From a checkpoint of a small mixture-of-experts model trained on Wikipedia.
Size: 20 layers, width 128, vocabulary 8192, 30.5M parameters.
Experts: 160 experts in each of 14 layers, 32 SwiGLU neurons an expert, 8 picks a token, a sigmoid router, a shared expert of 64 neurons.
Training: a variant of Muon for the experts, 301M tokens, 4596 steps.
Below are experts of layer 13 (counted from 0) of a mixture-of-experts language model. Rows are named router (the router's row for the expert), gate (a neuron's input weights, with its number), up (a neuron's input weights, with its number) and show model dimensions 0-127. Each number is 128 + 24 x the weight over its row's rms, rounded and kept within 0 to 255.
Before each expert's rows: a language model's description of what the expert responds to. This comes from a sample of Wikipedia text that the model never trained on.

# expert 31
What it handles: Closing punctuation
router [114  81 149 141 127 157 183 138 130 133 181 125 144  93 144 152 146 107 122 143 131 117 139 114 106  84 112  82 120 107 155 146 112 150 122 129  90 172 130 139 115 117 140 157 160 130 136 134  74 116 156 121  81 118 136 131 118 154 138 105 133 114  65 139 110 121  84 121 129 144 119 153 133 115 115 166 134 100 128 101 149 110 126 131 169  96 126 147 157 130 122  98 111 118 113 144 161 126 184 107 134 109 102 122 134  88 142 173 139 101 133 113 126 181 133 124 145 117 116 136 118 153 154  94 145 147 104 190]
gate1 [ 75 183 135 121 167 134 145  66 134 151 119 138 151 189 141 146 101 140 121 143 136 155 153 105 117 140 103 129 134 128 147  98 100 152 150 121 102 103 132 152 146  92  87 185 137 148 147 160 130 144 143 135 104 138 115  90 100 139  92 135 120 112 150 139  99 119 136 108  86 110 114 125 162 118 136 119  93 158 100 117 135 148 113 164  92 131 138 131 163 110 103 121  68 138 133 108 129 126 167 162 140 108 105 140 182 137 170  92 108 116 118 156 128 119 114 135 118 139 120 136 152 141 120 117 138 137 136  81]
up1 [121 128 123 126 124 124 146 116 117 133 128 152 146  96 146  75 102 168 120 128 119 126  80 136 149 141 114  70 105 138 116 121 139  93 118  90 136 120 130 110 101 197 124  98 139 130 136 152 130 128 122 160 146 124 139 117 134 130 133 157 154 129 209 124 175  99 140 113 141 112 154 107 109 118 114 103 132 134 121 188 188 130 118 127 109 161 132 140 110 109 146 145 129 120  92 146 128 112 157  77 155 157 114 155 164 130 115 124 150  65 113  78 116 115 103 148 113 132 112 147 128 125 139 151 115 120 171 128]
gate2 [134 151 104 115 115 120 155  70 148 142 146 125 166 167 117 109 126 161  90 152 156 150 127 123 133 143 130 154  86 126 147 108 100 151  88  94 120 124 141 164 174 112 142 127 151 159 134 105  85 106 108 115 143 166  93 123 100 126  83 137  82 130 148 126 135 151 116  99 166 143 101  87 118 151 177 128 143 115 130  91 113 118 159  75 148 131 100 141 117 129 122 121 141 153 119 142 143 143 121 174 156 150  96 115  92 148 153  98 125 119  91 135 117 117 135 113 140 123 126 122 100 142 137 127  94 165 165 167]
up2 [133 115 130 143  91  99 112 135 165 192 172 144  81 134 156 140 125 119 132 123 154 114 142 157 127 147 113 140 145 152 122 119 134 120  92 131  99 116 141 163 157 132  97 132 131 152 114 137 145 115 139 122 124 129  65 147  99 108 120 120 146  70  68 111  80 167  97 131 119 152 133 109 153 143 134 116 121 148 136 136 135 101 122 144 122 135 117 139  54 135 126 110 131 164 143  83 115 112 116 167 112 102 151 145 146 170 118 134 112 107 128 117 175 148 118 133 163 121 174 108 156  98 134 154  99 127  97 127]
gate3 [135 108 101 145 116 116 109 115 117 141 110 133 143 123 143 150 119 149 133 104 125 124 153 123 125  97 152 118 121 121 159 165 102 132 144 140 125 165  85 131 110 105 106 132 120 159 113 143 126 124  93 120 123 128  64 100 131 139 111 121 136 171 147 121 150 105 152  92 102 136 143 120 146  76 130 134 128 102 150 127 112 119 158 130 117 117 160 138 101 116 107  72 176 173  96 118 136 218 156 157 177 104 139 128 176 151 136 135  92 121 135 122  99  82 125 129 135 108 158 147 137 151 149  94  82 144 101 134]
up3 [130 114 151 123 141 144 100 184 125 161 119 131 122 169 125 169 136 106 158 120 164 111 135 124 113 142  87 160 104 136 114 134 132 124 111 118 152 122  91  97 102 145 123 147 150 117 156 112 109  82 141 119 151 109 139 122 157  98  72 134 152 103 112 144 100  93 163 112 141 129 148 170 114  76 163 109 141 109 120 128 142 119 123 132 111 146 104 133 163 132 146 163 140 135 132 103 129 109 189 101  98 169 102 100  94  90  93 118 129 114 125 178 136 118 112 146 146  96 112  81 145 155 123 126 154 165 156 119]
gate4 [131 118 118 125 151 114 178 139 119 149 173 118  77 147 130 104 116 166 158 117  85  62 133 119 160 113 132  99 105 142 135 100 117 103 143 112 173 111 182 107 116 129 142  99 118 108 181 160 133 152 162 149  93 127 158 151 101 114  76  93 106 137 139 139 146 131 143 162 141 108 136 123 115 137 117  96 112  73 162 150 121  88  94 158 117 113 118 167 136 114 136 175 153 115 105 141 104  93 119  97 135 107 132 121 146 140 119 127 119 141 126 138 110 136 128 140 144 121 122 154 118 116  99 151  83 126 128 147]
up4 [133  94 112 132 104 118 119  95 155  88 120 151 128 143 162 101  89 150 131 109 112 162  87 115 163 120 107 146 124 164 146 132  91 103 137 117 146 156 188 158 125 125 136  97 165 184 147 117 150 143 131 119 167 157 138 137 139 121  80 130  93 202  87 119 154 168 101 133 100 158 154 139 123 124 134 106 119 110 141 147 124 147  86 121 121 100 154 151  97 123 103 145 158 145  78 147 101 145 121 114 136 131 168 146 127 113 128  98 140 104 139 123 148 106 127 136 120 124 132 140 122  97 103 117 104  97 103 110]
gate5 [159 134 108  79 108 135  83 149 130 134 109 158 110 155 137 137 115 131 107 129 165 134 156 121  77 158 161 159 112  95 123 152 161 133  85  63 107 136 172 120 152 101 178 119 127 123 159 119 155 135 140 133  98 119 137 114 116 113 116 119 145 155 100 143 157 109 139 115 161 127 128 148 102 138  98 126  92  96 116 155 121 150  94 127 158 128 138 138 118 121 142 141 106  92 140 106 161 143 126 132 140 124 104 137 116  89 148 148 125 119  93 124 152  87  79 107 152 113  87 194 125 151 123 135 127 164 113 162]
up5 [144 110 125 155 117 121 145 170 148 123 143 141  98 133 147  94  94 157 118 103 123 124 127 126 169 111 154 151 110 159 116 152 175 124 102 131  82  81 121 112 137 119 149 134 139 173 165 121 140 155 125 142  94  94 122 112 154  81 128 120 165 117  68 173 130 121 115 148 132 128 127 124 124 159 118  72 126 122 120 114 165 183 104 186 128 136  85 104 181  80 156  99 115 107 110 107 123 124 124 140 159 143 124 104 118 155 121 147  93 114 117 128 139 104 110 110 140 107 106 125 107 162 147 128 131 147 126 132]
gate6 [113 143 134 103 129 100 110 149 125 157 137 136 156 157 155 108 130  83 132 128 125 116 112 141 121 112 151 143 147 135 144 115 129 117 105 129 111 100 129 180 127 118 152 117 159 116  97 102 107 140 104 124  94 137  74 146 118 111 124 134 112 201 118 126 157 108 101  85 171 154 165 160 119 115 140  87 135 105 184 102 133 139  91 123 168 134 140 128 101 149 139 132 120 106 120 161 146  88 115  87 193  87 148 133 140 125 116 111 120 121 133  73 131 146 135 124 105 136  79 118 148 133 129 138 161 167 160 147]
up6 [126 117 108 168 128 124 112 107 134 149  82  88 120 130 142 132 155 132 144  90 115 146 134 148 145 138 140 129 102 147 107 144 140  78 170 114 167  97 140 128 132  97 180 163 168 102 125 116 152 191 144 125 132 123 171 129 146 113 165 165 136 140 129 135 120 119 107 133 142 123  91 128 133 180 117 137 122 139 152 143 122  98 133 112  95 112 118 113 152  85 108 167 103 146 134 138 137 116 112 125 125 134  84 114 148 147 126 146 103 111 136  77 132 100 123 114 175  95 156  75  97 146 145 138 103  79  90 132]
gate7 [ 88 137 116 108 136 122 110 143 177 130 149 133 130 100  99 180 137 161 117  96 138 138 116 123 117 138 153 106 142 137 118 128 108 124 145  78  76 122 136 153 123 118 159 117 127 146 149 134 152 137  99 148 146 118 142 141 123 149 104 152 124 114 103  98 146 152  68 154 110  98 101 126 133 166 146 132  96 140 108 201 177 156 167 151  89 160 112 124 121 109 143 103  82  86 118 115 116 158 113 162 115 116 107 114 123 102 143 157 153 117 114 132 146  80 125 167 134  98 115 141 141 128  81 128 145 106 115 136]
up7 [ 86 129 134 101  90 114 147 158  89 125 130 131 132 148 155 152 139 139 105  96 122 129 111 124 124 157  98 124  96 127 144 159 115 159 121 144 160 137 105 131  90 128 120 142 152 117  80 105 127 133 143 110 152 130 129  84 118  92 123 118 137 126  96 105 151  90 134  66 128 114 115 151 121 135 138 172 135 116 155 117 163 153 150 122 114 146 126 100  73 139 145 112 133  87 105 199 129 152 122 161 120 107 146 132 142 191 128 152 185 153 169 155 116  86 104 111 109 114 135 150 140 137 123 129 111 167 132 142]
gate8 [113 117 149 132  85 146 141 183 118 163 122  94 154 130 163 149 139  98 118 165  63 139 151  91 133  88 121 125 129 114 100 110 153 150 132 127 159 146 133 141 105 101  82 182 163 150 170 160 126 135 141 123 128 112 122 100  81 120 137 150  91  96 107 161 133 126  90 128 159 149  91 160 142 156 123  99 126 104 107 111 121 116 112 129 114 130 103 124 110  88 111 138 134 118 137 102 167 110 148 116 170 116 103 141 168 133 147 141 115 132 128 111  88 156 125 118 136 149  94 140 118 106 136 161 149 149 147 170]
up8 [102 151 107 123 134 139 188 161 153 129  96  92 135 135 140 130 136 153 102  95 122 137 156 112 134 103 130 144 132 123 126 147 142 154 177 158 118 111 184 129 103 113 143 127  66 124 184 130 132 146 169 145 100  92 103 131 124 109  94 151 133 162 150 164 100 103 107 105 172 136  99 163 105 126 101 123 145 162 110 136 103 113 142 121 102  94 134 109 108 124 132 157  98 103 156 126 176 136 133 130 114  93 143 133 131 127 129 101 107 176 133  95 139 106 143 147  90 124 115 123 117 107 134 105  98 147 142 178]
gate9 [109 128  82 121  78 109 109 143 131 150 119 141 103 140  74  83 155 152 128 152 121 110 158 156 103 117 153 164 126 187 150 136 138 100 103 109  93 115 108 156 120 142 158 156 167 114 128  86 140 121 133 114 139 178 160  85 153 153 112 114 120  81 134 112 148  93 105 102 130 150 126 124 141 113 125 110 114 122 191 148 128 119 133  76 139 156 122 140 122 127 112 140 133 137 117 124 158 138  92 117 133 142 131 139 152 153 162 142 126 160 128 142 119  99 173 107 109  93  77 159 106 139 134 136 142 130 159 110]
up9 [127  86 112 172 168 122 121 137  87 168 128 110  77 110 154 151 166 135 121 120 117 120 144  96 126 112  86 128 112 117 134 145 141 146 137 109 148 148 113  86 151 120 115  99 103 125 119 159 109 145 161 145 148  89 159 177 143 104 113 161 138 126 131 152 115 103 126 139 157  88 116 136 146 150 117 156  96 128 119 102 134 137 146  56 151 102 115  99 136 133 100 137  80 120 135 123 135 148 161 141 129 144 112  91 101  99 111 153  74 123  99 129 118 136 126 183 144 161 167 141 116 123 136  88 133 151 105 128]
gate10 [101 150 122 143 103 152 147  84  93 174 133 131 129 146 138 116 127 122 154 142 107 133 125 144 119 151  99  88  65 113 130 104 127 108 153 115 146 140 111 124 113 111 154 131 143 131 117 111  88 158 167 162 149 172 118 168 150 132 125  97 129 125 130 119 120 111 140 113 112 159  72 147 137 122 129 114 182 139 154  71 146 106 161  83 134  98 131 161 141 124 122  93 142 132 155 196 145 107 139 143 116 144  86 119 142 155 126  63 101 124 138 106 108 119 138 145 119 141 144 130 122 105 138 150 152 137 119  86]
up10 [111 128 127 112 149 147 116 150 163 111 124 112 115 121 117 116 118 157 173  87 163  93 173 105 146 109 170 131 116  78 132  83 155 103 146 120 135 123 118 117 133 149 136  92 146 112  83 148 137 104 106 130 109 116 143 137 121 144 142 121 149 107 122 135 164 105 198  92 152 154 116 126  92 128 134 114 126 108 140  97 112 121  68 109 118 124 143 133 118 150 174 111 186 155 164 144 127 108 138 164 138  99 114 150 143 133 106 112 146  90 136 111 158  89 114 133 161 120 153 129 157 152  82 114 123  98  98 132]
gate11 [152 100 156 138 156 144 135 149 166 143 124 128  81  88 145 156 156  76 143 139 104 132 165 125 142  99 131 133 119 104 125 132 135 129 144 126 116 106 115 119 115 144 167 150  99 126 147 111 125 158 119 145 121 124 132 136 113 160 120 158 110 129 119 119 125 136 109 150 127 110 197 133 127 116  97 131 131 155 137 111 119 107 123 133 134  89 122 135 185 176 143 114 135  54 138  88 154 135 136 120 132 116 110 151 169 131 137 144 107 160  63  84 132  94  99  90 136  89 155 154  89 151 124 149  88 130 108 143]
up11 [144 116 152  86 140 146 110 147 178  61 151 146  69 107 148 130 160 119 108 141 113 193 117 176 115  87 135 164 100 124 145 158 138 123 122 119 100 129 145 110 120 137 119 112 134  83 142 134 143 143  96 119  96 124 120 135 168 124 122 150 182 155  81 144 142 112 132 133 121 113 191 141 146 121 148 103  92 137 134  98 121 150 123  96 133 166 128 154 142 134 136 100 122 137 170 141 132 142 107 113 112 113  90 154 121 156  95 132  93 111 133 122 141 150 121  88 142 101 118 130 118 149 111 124 112  99 106 116]
gate12 [162 140 142 118 162 121 135 172 137 123 173 125 160 123 137 149 137 115 100 131 109 110 108 127 118 116 101 146 152 135 107 150  86 155 158 112 103 143  92 141  74 119 131 118 133 132 150 168 136  84  87 127  94 141  78 115 146  74 116 103 140 142 107 137 120 117 111 161  93  88 152 131 122 139 131 122 124  84 125 121 139 163 151 169 137 106 143 149 120 105 146 122  88 116 123 158  96 133 175 126 125 117 158 149 138 100 157 158 164  94 116 151 139 165 137 136 158 113 154 163  71 141 113 117 107 159 109 105]
up12 [106 147 141 172 102 158 126 103  84 103 148 123 160 154  93 149  94 201 140 116 151 128  99 142 110 116 133 159 116 129 105 138 125 126 116 116 150 120 151  97 133 142 164  87 131 137 158 147 133 147  80 122 104 161 132 138 147 147 111 180 125 138 138 118 154  76 130 126  99  92 119 139 116 142 140 113 117 129  87 151 146  99 133 143 113 110 105  92 155 173 116 146 107 129 144 116 107 141 121 121 101 116 102 142 108 153  97 152 123 150 156 115 155  74 132 172 103 142 116 134 108 152 107 134 155 157  71 134]
gate13 [122 106 143 145 143 140 100 102 160 143 136 130 131 122 131 109 135 162 163 147 143 115 121 118 116 107 121 101 176 102  91 137 119 160 148 146 183 142 131 129  97 100 155  95 100 140 117 156  91 152 138 136 160 174 143 101 115 147 144 109 170 103 150 127 132 157 123 147 123 116 144 178 114 138  92 142 117 143 105 113 120 128 137 113 118 102 133 107 100 116 136 151 114 119 128 119  76  87 175 119  99 198 111 112 172 104 150 127 142 160  83 157  85 129  87 131 100 121 107 134 137  89 105 142 135 125 116 168]
up13 [ 82 120  75 127 127 137 166  80 126 119 163 178 120 127 138 135 122 156 117 135 131 123 121  80 133 143 111 137  92 144 101 119 132 126 122 131 175 156  99 107 126  79 126 123 110 134 128 142  55 115 133  91 118 125 144 156 115 114  98 166 133 118  65 120 142 155 143 104 150 130  98 107 179 122 170 161 104 134 144 119 120 147  84 144 140 127 144  99 133 164 126 148 144 103 171 125 168 118 172 140 155 110 152 113  89 133 111 111 139 120 134 147 100 122 143 165 138 118 138 146 134 116 129 146  90 155 126 128]
gate14 [131 112 115 151 150 144 165 152  95  83 148  80 135 131 136 149 126 106 102 116 162  80 114 131  89 109 125 127 106 107 127 135 154 112 111 144 125 128 133 114 190 181 135 107 126 156 115 114 135 129  95  92 121 150 124 130  97 132  88 117 129 140 124 181 120 115 144  80 125 132  99 138  94 125 119 118 159 114 130 121 124 120 110 128 137 107 147 196 161 190 116 112 103 139 139 110 156 114 163 204 132 134 126 129 144 110 140 144 133 136 157 145 100 111 144 128 107 171  96 121 117 113  95 146 107 165 134 135]
up14 [101 110 126 157 114 113 100 129  72 121 120 141 150 142 168  61 143 117 128 178 155 134 113 124 104 104 138 152 141 147 134 117 152  92 168  98 123 118 162 137 123 103  74 138 130 148 111 158 120 120 138  98 114 129 108 143 125 145 161  99 154 147 139 119  84 177 136  94 107 117 128 120 153 180 150 101 158 134 144 144 123  85 106 102 133 169 122 127 154 138 139  99 140 133 154 164 100 184 135 106 137 140 115 130 134 164 148 112 127 145 155 100  94 137 101 111 105 112 127 126 109 146 155 122 149 104 145  80]
gate15 [165 161 151 110 172 103 102 140 152 162 102 133 126 111 122 112 149 105 120 127 119 126 110 103 116 101 110 123 132  98 162 139 102 118 160 125 119 194 143  99  86 114 122 171 105 103 143 127 103 114  92 145 144 129 115 100 161 145 110 105 132 154 142 108 131 122 140  90 167 107 113  91 179 162 124 140 131 110 145 149 123 113 136 168 125  95 110 134 143 119 100 159 180 116 150 103 114 118 187  98 106 151 167 125 137 102 129 147 123  90 134 123 158 118 170 100 127 134 128 102 166  96 120 166 101 124 145 148]
up15 [139 131 163 115 118 152 138 122  85 128  96 120 139 100 101 134 118 154 132 126 160 160 121 126  87 134  94 127 150 148 133 103 125 129 133 187 123 147  89 159 140 101 201 148 114 137 111 141 137 150 127 109 108 116 142 105 171 107 165 173 108 116 108 133 101 142  93  91 123 129  96  69 142  92 101 130 109 173 133  93 135 124 133 129 158 141 114 140 124 174 145 103 121 141 118 135 153  66 119 100 176 139 105 118 144 119 101 157 122 135 147 147 128 119 138 161 128 154 152 104 175 109 123 108 117 145 151 120]
gate16 [127 144 123 129 132 132 153 113 172 130 181  85 102  74 146 105 140 136 161 118 129 101 135 144  92 132  80 132  90  97 127 136 149 106 116 134 130 162  93 119 155 136 131 100 111 132 155 130 145 133 147 114 119 121 107 125 103 136 147 120 190 130 130 139 137 124 119 149  98 121 150  68 177 113 133 144 129 122 158 107 130 123 107 129 109 153 129 146 112 117 157 144  90  86 207 107 122  88 162 101 132 137 119 143 158 146  92  89 110 109 194 105 113 133 122 141 108 125 139 130  90 126 140 147 138 113 136 109]
up16 [123 139 132 105 129 117 112 116 173  94 168  99 160 120 146 105 155 153 170 131 140 137 122 117 151 140 121 135  96 141  99 149 119 127 124  77 126 135  92 119 151 114 126 136 109 133 158 118 150 142 135 147  98 128 168 112 127 155 153  75 161 138 133 144 151 132 132 158  81 173 128 102 130  86 107 165 117 158 125 107 140 139 105 127 126  90 116 169 101 177 113 139  86 117 129 114 155 124 120 116 108 142  89 117 160 176 134  65 163  79 146  90 137  96 125 103 142 132 141 114  98 115 127 114 154 165 132 118]
gate17 [147 142 125 108 151 107 134 122 127  71 142 104 113 122 146 135 137 104 171 139  74 162 183 129  98 103 111 106 169 144 128 154 122 104 180 125 107 150 117 131 126 108 177 136 147 163 126 140 124 113  92 129 130 142 138 131 132 141 114 102  79  95 106  90 176 138  87 114 138 115 120 127 147  94 163 111 150 138 109 166  91 146  96 125 164 157 127 132 130 145 118  86 111 140 101 126 150 150 156 163 133 126 115 159 144 131 102 156 114 107 133 151 138 118 160 154 124 112 111 149 148 147 119  70 136 152 146  87]
up17 [122 147 163 127 135 103  94 108 111 126 117 100 110 116 119 155  74 129 122  84 108 144  99 156 115 134  98 139 139  48 102 153 122 122 162 123 149 177  83 134  96  94 113 105 131 158 129 122  89 137 113 167 107 121 152 138 127 116 215 132 102 116 173 121 128  99 122 145 141 107 100 159 112 116 137 126 147 148 115 144 117 161 130 140 164 131 165 159 123 129  97 128 140 135 114 126 133 147 129 111 129 119 126 131  97 104 121 151 157 123 151 119 112  94 142 166 132 147 139 120 147 111 174 136  92 123 114 173]
gate18 [103 147 148 108 140 145 150  93 138 135  93 145 154  91 137 148  98 155 128 108 127  94 160 114 116 145 119  97 151 104 154 113 109 113 136 138 161 172 195 121 136 102  96 156 112 156 108 147  78 130 147  91 136 152 131 146  79 171 130  69  99 151 105 125 122 150 113 112 146 134 114 140 164  91 143 147 128 124 150 123 180 105 123  92 118 114 128  96 139 172 141 185 150 112 149 128 108 109 122 146  93 111 159 124 114 122 136 149 109  83 135 161 115 172 115 129 116 134 117 133 132 149 150 116 124 154 116 128]
up18 [ 86 138 160 154 151 129 113 113 130 146 192 144 123 135 153 142 121 135 137 103 118 117 103 128  84 135 167 120 116 136 114 109 135 113 135 142 126 154 106 132 101 112 132  91 118 140 119 137 142 127 121 121 130 101 195  97 126 106 110 115 153  97 125 137 118 105  87 162  72 110 132 136 115 125 115 106  93 142 132 136 104 177  82 181 142 159 103 156 167 124 121 142 102  74 112 123 106 155 163 137 107 118 108 103 151 129 127 136 146  85 102 180 157 123 146 121 134 113 129 185 137 143  95 115 121 129 169 133]
gate19 [147 122 126 127 110 143  95 158 168 138  96 136 113 115 145 111  82 115  87 114 145 131 155 148 112 151 164 126  71 138 128 114 123 126 153 131 161 148  67 126 123 118 126 151 135 131 119 107 127 151 113 114 135 116 122 178  85 138 154 166 147 157 108 156 136 138 152  97 130 134 149 107 163 201 127 145 152 104 123 138 145 129 167 124 142 115 133 123 100 110 199 123 142 112 124 149 151 134 149 145 132 101 126 130 100 101 135 126 114 126 141 110  96 138  99 179 114  85  69  93 106 108 148 111 123 104 108 115]
up19 [145 140 117 158 144 128 139 117  89 104  93 137 131 108 135 128 120 120 132 135 150 111 115 112 116 112 124 124 135  93 109 115 107 134 130 122  72 154 100 104 139 139 126  97 133 105 129 136  98 149  84 142 162 158 146 141 122 159 157 141 147 168 183 133 186 130 105 121 128  90 163 134 155 120 128 179 173 124 152 124 134  95 114 110 128 125  95  71  65 131 146 132 124 139 139 169 101  81 147  71 141 145 128 143 130 125 153 127 125 138 128 129 161 159 151 139 136 145 133 157 175  91 112  98 104 146 117  93]
gate20 [137 134 132 143 122 134 136 125 102 109 121 128 107  85 137 149 134 139 153 122  71 170 116 125 111 136 122 139 171 140 174 145 103 144 157 150 111 111 171 127 100 143 125 105 174 145 102 109 138 111 159 153  38 133  88 109 149 116 123 117  94 117 140  89 142 120 104 101 154  89 110 114 175  97 122 163 168 148 114 133 111 119 145 118 111  90  94 143 142 132 140 122 121 124 150 195 159 131 119 123 135 110 126 106 135 116 112 101 144 106 113 145 141 161 120 156 102 120 112 180 124 145 115 156 116 107 105 140]
up20 [118 136 130 112 130 139 135 149 105 135 153 121 177 173 141  85 136 139 113 208 135 186 107 118 151 145 120 158 123  86 121 148 108 119 136  84 131 181 128 129 125 139 139 132 134 157 112 147  79 125 123 146 114 108 137 147 124 125 100  98 129 106 133 140 140  77 138 116 129 131 149  88  72  96 108 128 158 151 123  83 144 107 178 119 139 160 119  98 130  92 113 165 121 157 131  75 127 136 118  84 119 168 104 163 104 138 104 129 147 112 115 112 149 145 127 129 125 125 117 108 144 155 102 148 134 142 146 128]
gate21 [121 120 155 109 122 168  82 154 129 101 161  95 139  74 125 111 125 135 102 118 163 108  96 123 130 122 109  90  98 155 141 154 130  72  82 145 104 109 125 138 175 154 125 107 105 113 119 106 113 116 129 120 118  87 164 105 167 188  89 157 133 122 126 126 119 138 111  95 174 119 157 120 164 137 116 148 152 102 104 128 120 159 151 146  92 103 123 136 182 130 152 145 142 123 153 112 134 118 118 128 153 127 110 138 125 114 134 132 123 107 146 110 137 129 143 120 134 154 183 125 109 109 164 144 124 171 174 157]
up21 [115 141 119 131 125 159 125 119 117 134 118 148  97 127 175 124 104 167 107 124 103 147 119 126 119 172 126 134 115 116 114 159 149  66 123 121 143 170  56 111 155 123 130 111 103  81 151  71 130 119 156 107 135  93 141 124 149 130 121 124 155 103 173 123  92 123  97  72 105 142 146 124 106 122 130 153 174 100 121 109 160 149 150 153 152 175 111 135 134 159 138 150 132 126 152 160 126 142 157 108 112 112 133 133 121 112 108 176 117  78 143 137 108 120 126 114 153 163 136  71 111 118 132 131 142 119 107 130]
gate22 [155 109 147 116 128  67  91 108 114 155 134 147 118 101 150  92 132 136 122 107 155  82 171 123 140 179 110  91  86 169 141 131 117 108 131 157 111  79 156 113 105 131 119 140 134 135 113 139 125 149 128 149 119 126 177 142  97 125 103 161 154 123 131 115 126 123 101 161 147 140 145 153 126 130 147 127 142 128 101 131 109 147 130 156 124 155  94 111 108  87  93  97 156 133  93 112 158 123 127 106 112  96 170 103 100  77 144 120 135 125  99 146 148 174  98 145 155 146  93 138 152 169 152 148 131 144 138 169]
up22 [117 148 150 138 127 109 134 112  77 168 147 104  97 148 160  76 160 151 168 119 149 147 131  91 161 134 137 133 132 144 142  95 104  60  92 109 153 112 123 119 160 180 169 136 122 170  96 163 139 111 138 145 101 150 138 104  91 116 124 170 103 106 122  95 106 140 102 114 133 165 157 139 109 124 132 161 129 131 134 170 143 133 107 116  94 120 119 104 113 126 176 102 134 155 108 154 120 102 138 118 151 125 103 119 130 103  96 134 102 129 122 120 130 114 117  94 174 147 107 146 107 123 135 143 171 101 147 125]
gate23 [125  89 133 103  99 147 128 139 110 129  90 110 117 135 113 119  84 135 150  94 141 154 112 165 137  98 151 138 115 139 136 148 107 166 167 194 129 146 119 138 144 106  99 110  98 122 129 131 126 126 133  92 111 143 120 122 139 114 117 128 146  82  94 103 117 105  71 125 165 167 146  94 149 115 120 109  91  97 135 117 140 138 139 119 157  92 133 137 128 144  81 145 144 115 120 149 129 163 155 126 132  75 126 157 145 127 124 107 162 106 159 135 179 152 182 136 120 139 140 119 148 147 193 118 131  82 104 129]
up23 [153 149 136 135 132  87 115 113 123 109 116 113 109 154 100 102 148 129 181 118 160 114 165 128 160 108 100 178 109 108  87 146 141 138 160 148 103  87 116 127 109  94 104 108 179 155 123 106 136 166 137 124 129 118 102 158 149 100 108 167 110 107 132 152 117 102 128 113 156 111  54  72 138 138 144 141 133 130 118  96 125 116  81 138 148 108  93 151 142 135 101 133 143 133 122 182 100 112 163 124 136 110 150 144 126 118 165 120 113 128 131 163 146 115 140 146  90 128 153 149 154 119 167 100 149 128 144 147]
gate24 [122 131 154 124  91 131 123 137 163 146 118  95 151 105 143 162  98 136 122 153 105  67 124  96 133  89  89 142 122 115 147 151  99 164 117 172 137 128 125 112 168 132 135 141 168 116 109 118  93 105 117 134 139 133 132 132  89 141 140 107 118 161  96 173 109 155 136 107 107 113 167 111  99 118 161 122 129 120 166 100 170 121 101 154 110 124 125 158 105 150 134 126 135 121 120 135 110 133 176 162  85 103  86  90 179 112 123 131 103 136 157 141 107 108 130  70 131 119 159 127 101 136 126 168 167 136 146 116]
up24 [155 121  96 134 157 147 105 109  94  87 131 165 106 129 111 133 194 112 112 103 168 148 100 147  97 104 103  96 132 164  74 141 157  97 140  74  90 148 117 114 133 147 147  69 154  99 159 153 124 128 125 117 132  92 126 118 132 126 168 139 123  87 143 105 114 147 138 128 115 109  94 160 169 131  91 132 137 164 124 132 125 161 161 154 113  92 120 107 102 128 121 139 141 122 131 144 128 141 112 112 137 108 160 114 106 184 118 164 120 125 121 121 142 139 132 160 133 147 133 141 159 151 124 148 138  90 145 161]
gate25 [135 158 142 115 147 117 120 148 138 123 108 100 130 112  94 163 140 142  83 113 135 155 169 129 146 180 162 150 117 110 155 137 108 146 166 124 157 113 134  86 114 128 133 170 163  97 104 112  86 125  79 166 128 149 120  92  82 179  92 107 154 128 134  95 137 110 109 118 124 104 145 160 154 106 137 141 152  90  95 143 140 117 108 131 174 136 114 146 150  80 139 106 109 108 107  86 121 112 129 171 119 121 159 164 139 128 106 127 161 132 156 153 130 128 105 147  87 135 113 139 119 157 160 124 112 149 105 117]
up25 [116 122 135 160  88 142 125 149 127 126 136  96 127 113  99 142 194 137 171 158 120 137 130 140 122 176 116  92 122 106 139 123 163  80 143 147 140 113 102 147 176 135 155 124  96 128 127 110 140 129 154 128 130 113 169 131 173  95 112 126 159 148 107 138 138 122 137 147 111 115 115 121 115 116  95 110 164 145 127 147 117 169 115 104 125 124  89 148  63 138 177 157 154 116 133 101 132 109 127 118 133 153 131 145 134 155 172 175 139  88  98 134 140  79 145 149 122 162 116 120 106 143  82 134  88  98 115 104]
gate26 [129  75 121 141 123 107 142 166 140 137 159 122 122  79  98 107 132 139 134 125  99 137 135 133 145 178 164 110 108 158 145  92  96 122 162 141 146 102 163 125 154 156 140 108 159 128 131 136 103 113 148 124 120 188 100 103 120 152 150 137 126 118 117 117 134 125 114 150 122 116 159 137 135 105 123 132 136 168 115 124 141  95 107 143 152  95 150 149 117  71 137  86 173 135 131  95 171 134 114  96 165  95  76 152 149 118 137  86 123 139 109 166 104  97 106 129 154  88 140 145 134 157 135 153 105  90 121 156]
up26 [122 136 105 113 118 159 123 124  82 114 156 128 168 109  89  64 131 136 175 132 142 105 154 180 135  97 137 181 137 129 129 126 113 109 109 118 109 127 128 126 123 110 137 121 134 105 108 135 148 191 115 136  98 143 141 117 126 152 130 109  66 121 127 158 111 129 148  85 102 182 150 145 131 107  95 176  99 118 171 149 115 144 177 135 125 133 170  94  99 139  93 115 147  91 125 122 123 145 100 157 150 132 105 123 138 117 138  97 116 134 159 173 141 135 151 115 135 116 118 136 101 152 118 109 141 100 136 157]
gate27 [145 167 109 143 143  99 116 153 169 113 120 124 139 144 117 135 102  96 134 110 117 130 153 136 111 148 144  97 148 103 131 124 188 139 126 117 155 112 167 125 136  94  54 131 112 134 102 149 115 137 137 124 133 123 131 115  86 145 155 130 122 117 115  91 120 132 106 108 112 159 136 175 145 111 158 110 125 146 166 108 117 121 142 137 138 129  94 123 135  88  97 157 118  74 152 125 169 151 119 127 172 143 123 113  77 129 175 109 116 138 119 156 166 131  89 155 143  79 153 138 153 118 111 139  61 139 126 154]
up27 [116 170 102 112 119 128 123 137 118 101  89 153 150 124  85 127  97 126 144 130 135 103  82 136 173 126 123 151  93 136 118 135 130 120 106 160 132 122 148  88  97 175 159 110  99 109 153  85 145 117  91 150 125 140 159 110 138 128 133 116 112  85 126 127 140 124 164 144 129 123 147 107 112  98 121 139  89 141 114 156 148  96 177 141 116  88 154 110 133 119 128 172  74 142 135 135 132 164 125 147 136 123 131 133 112 129 134 127 140 124  91  89  99  92 176 113  99 121 194 166 135 156 160  89 136 135 157 144]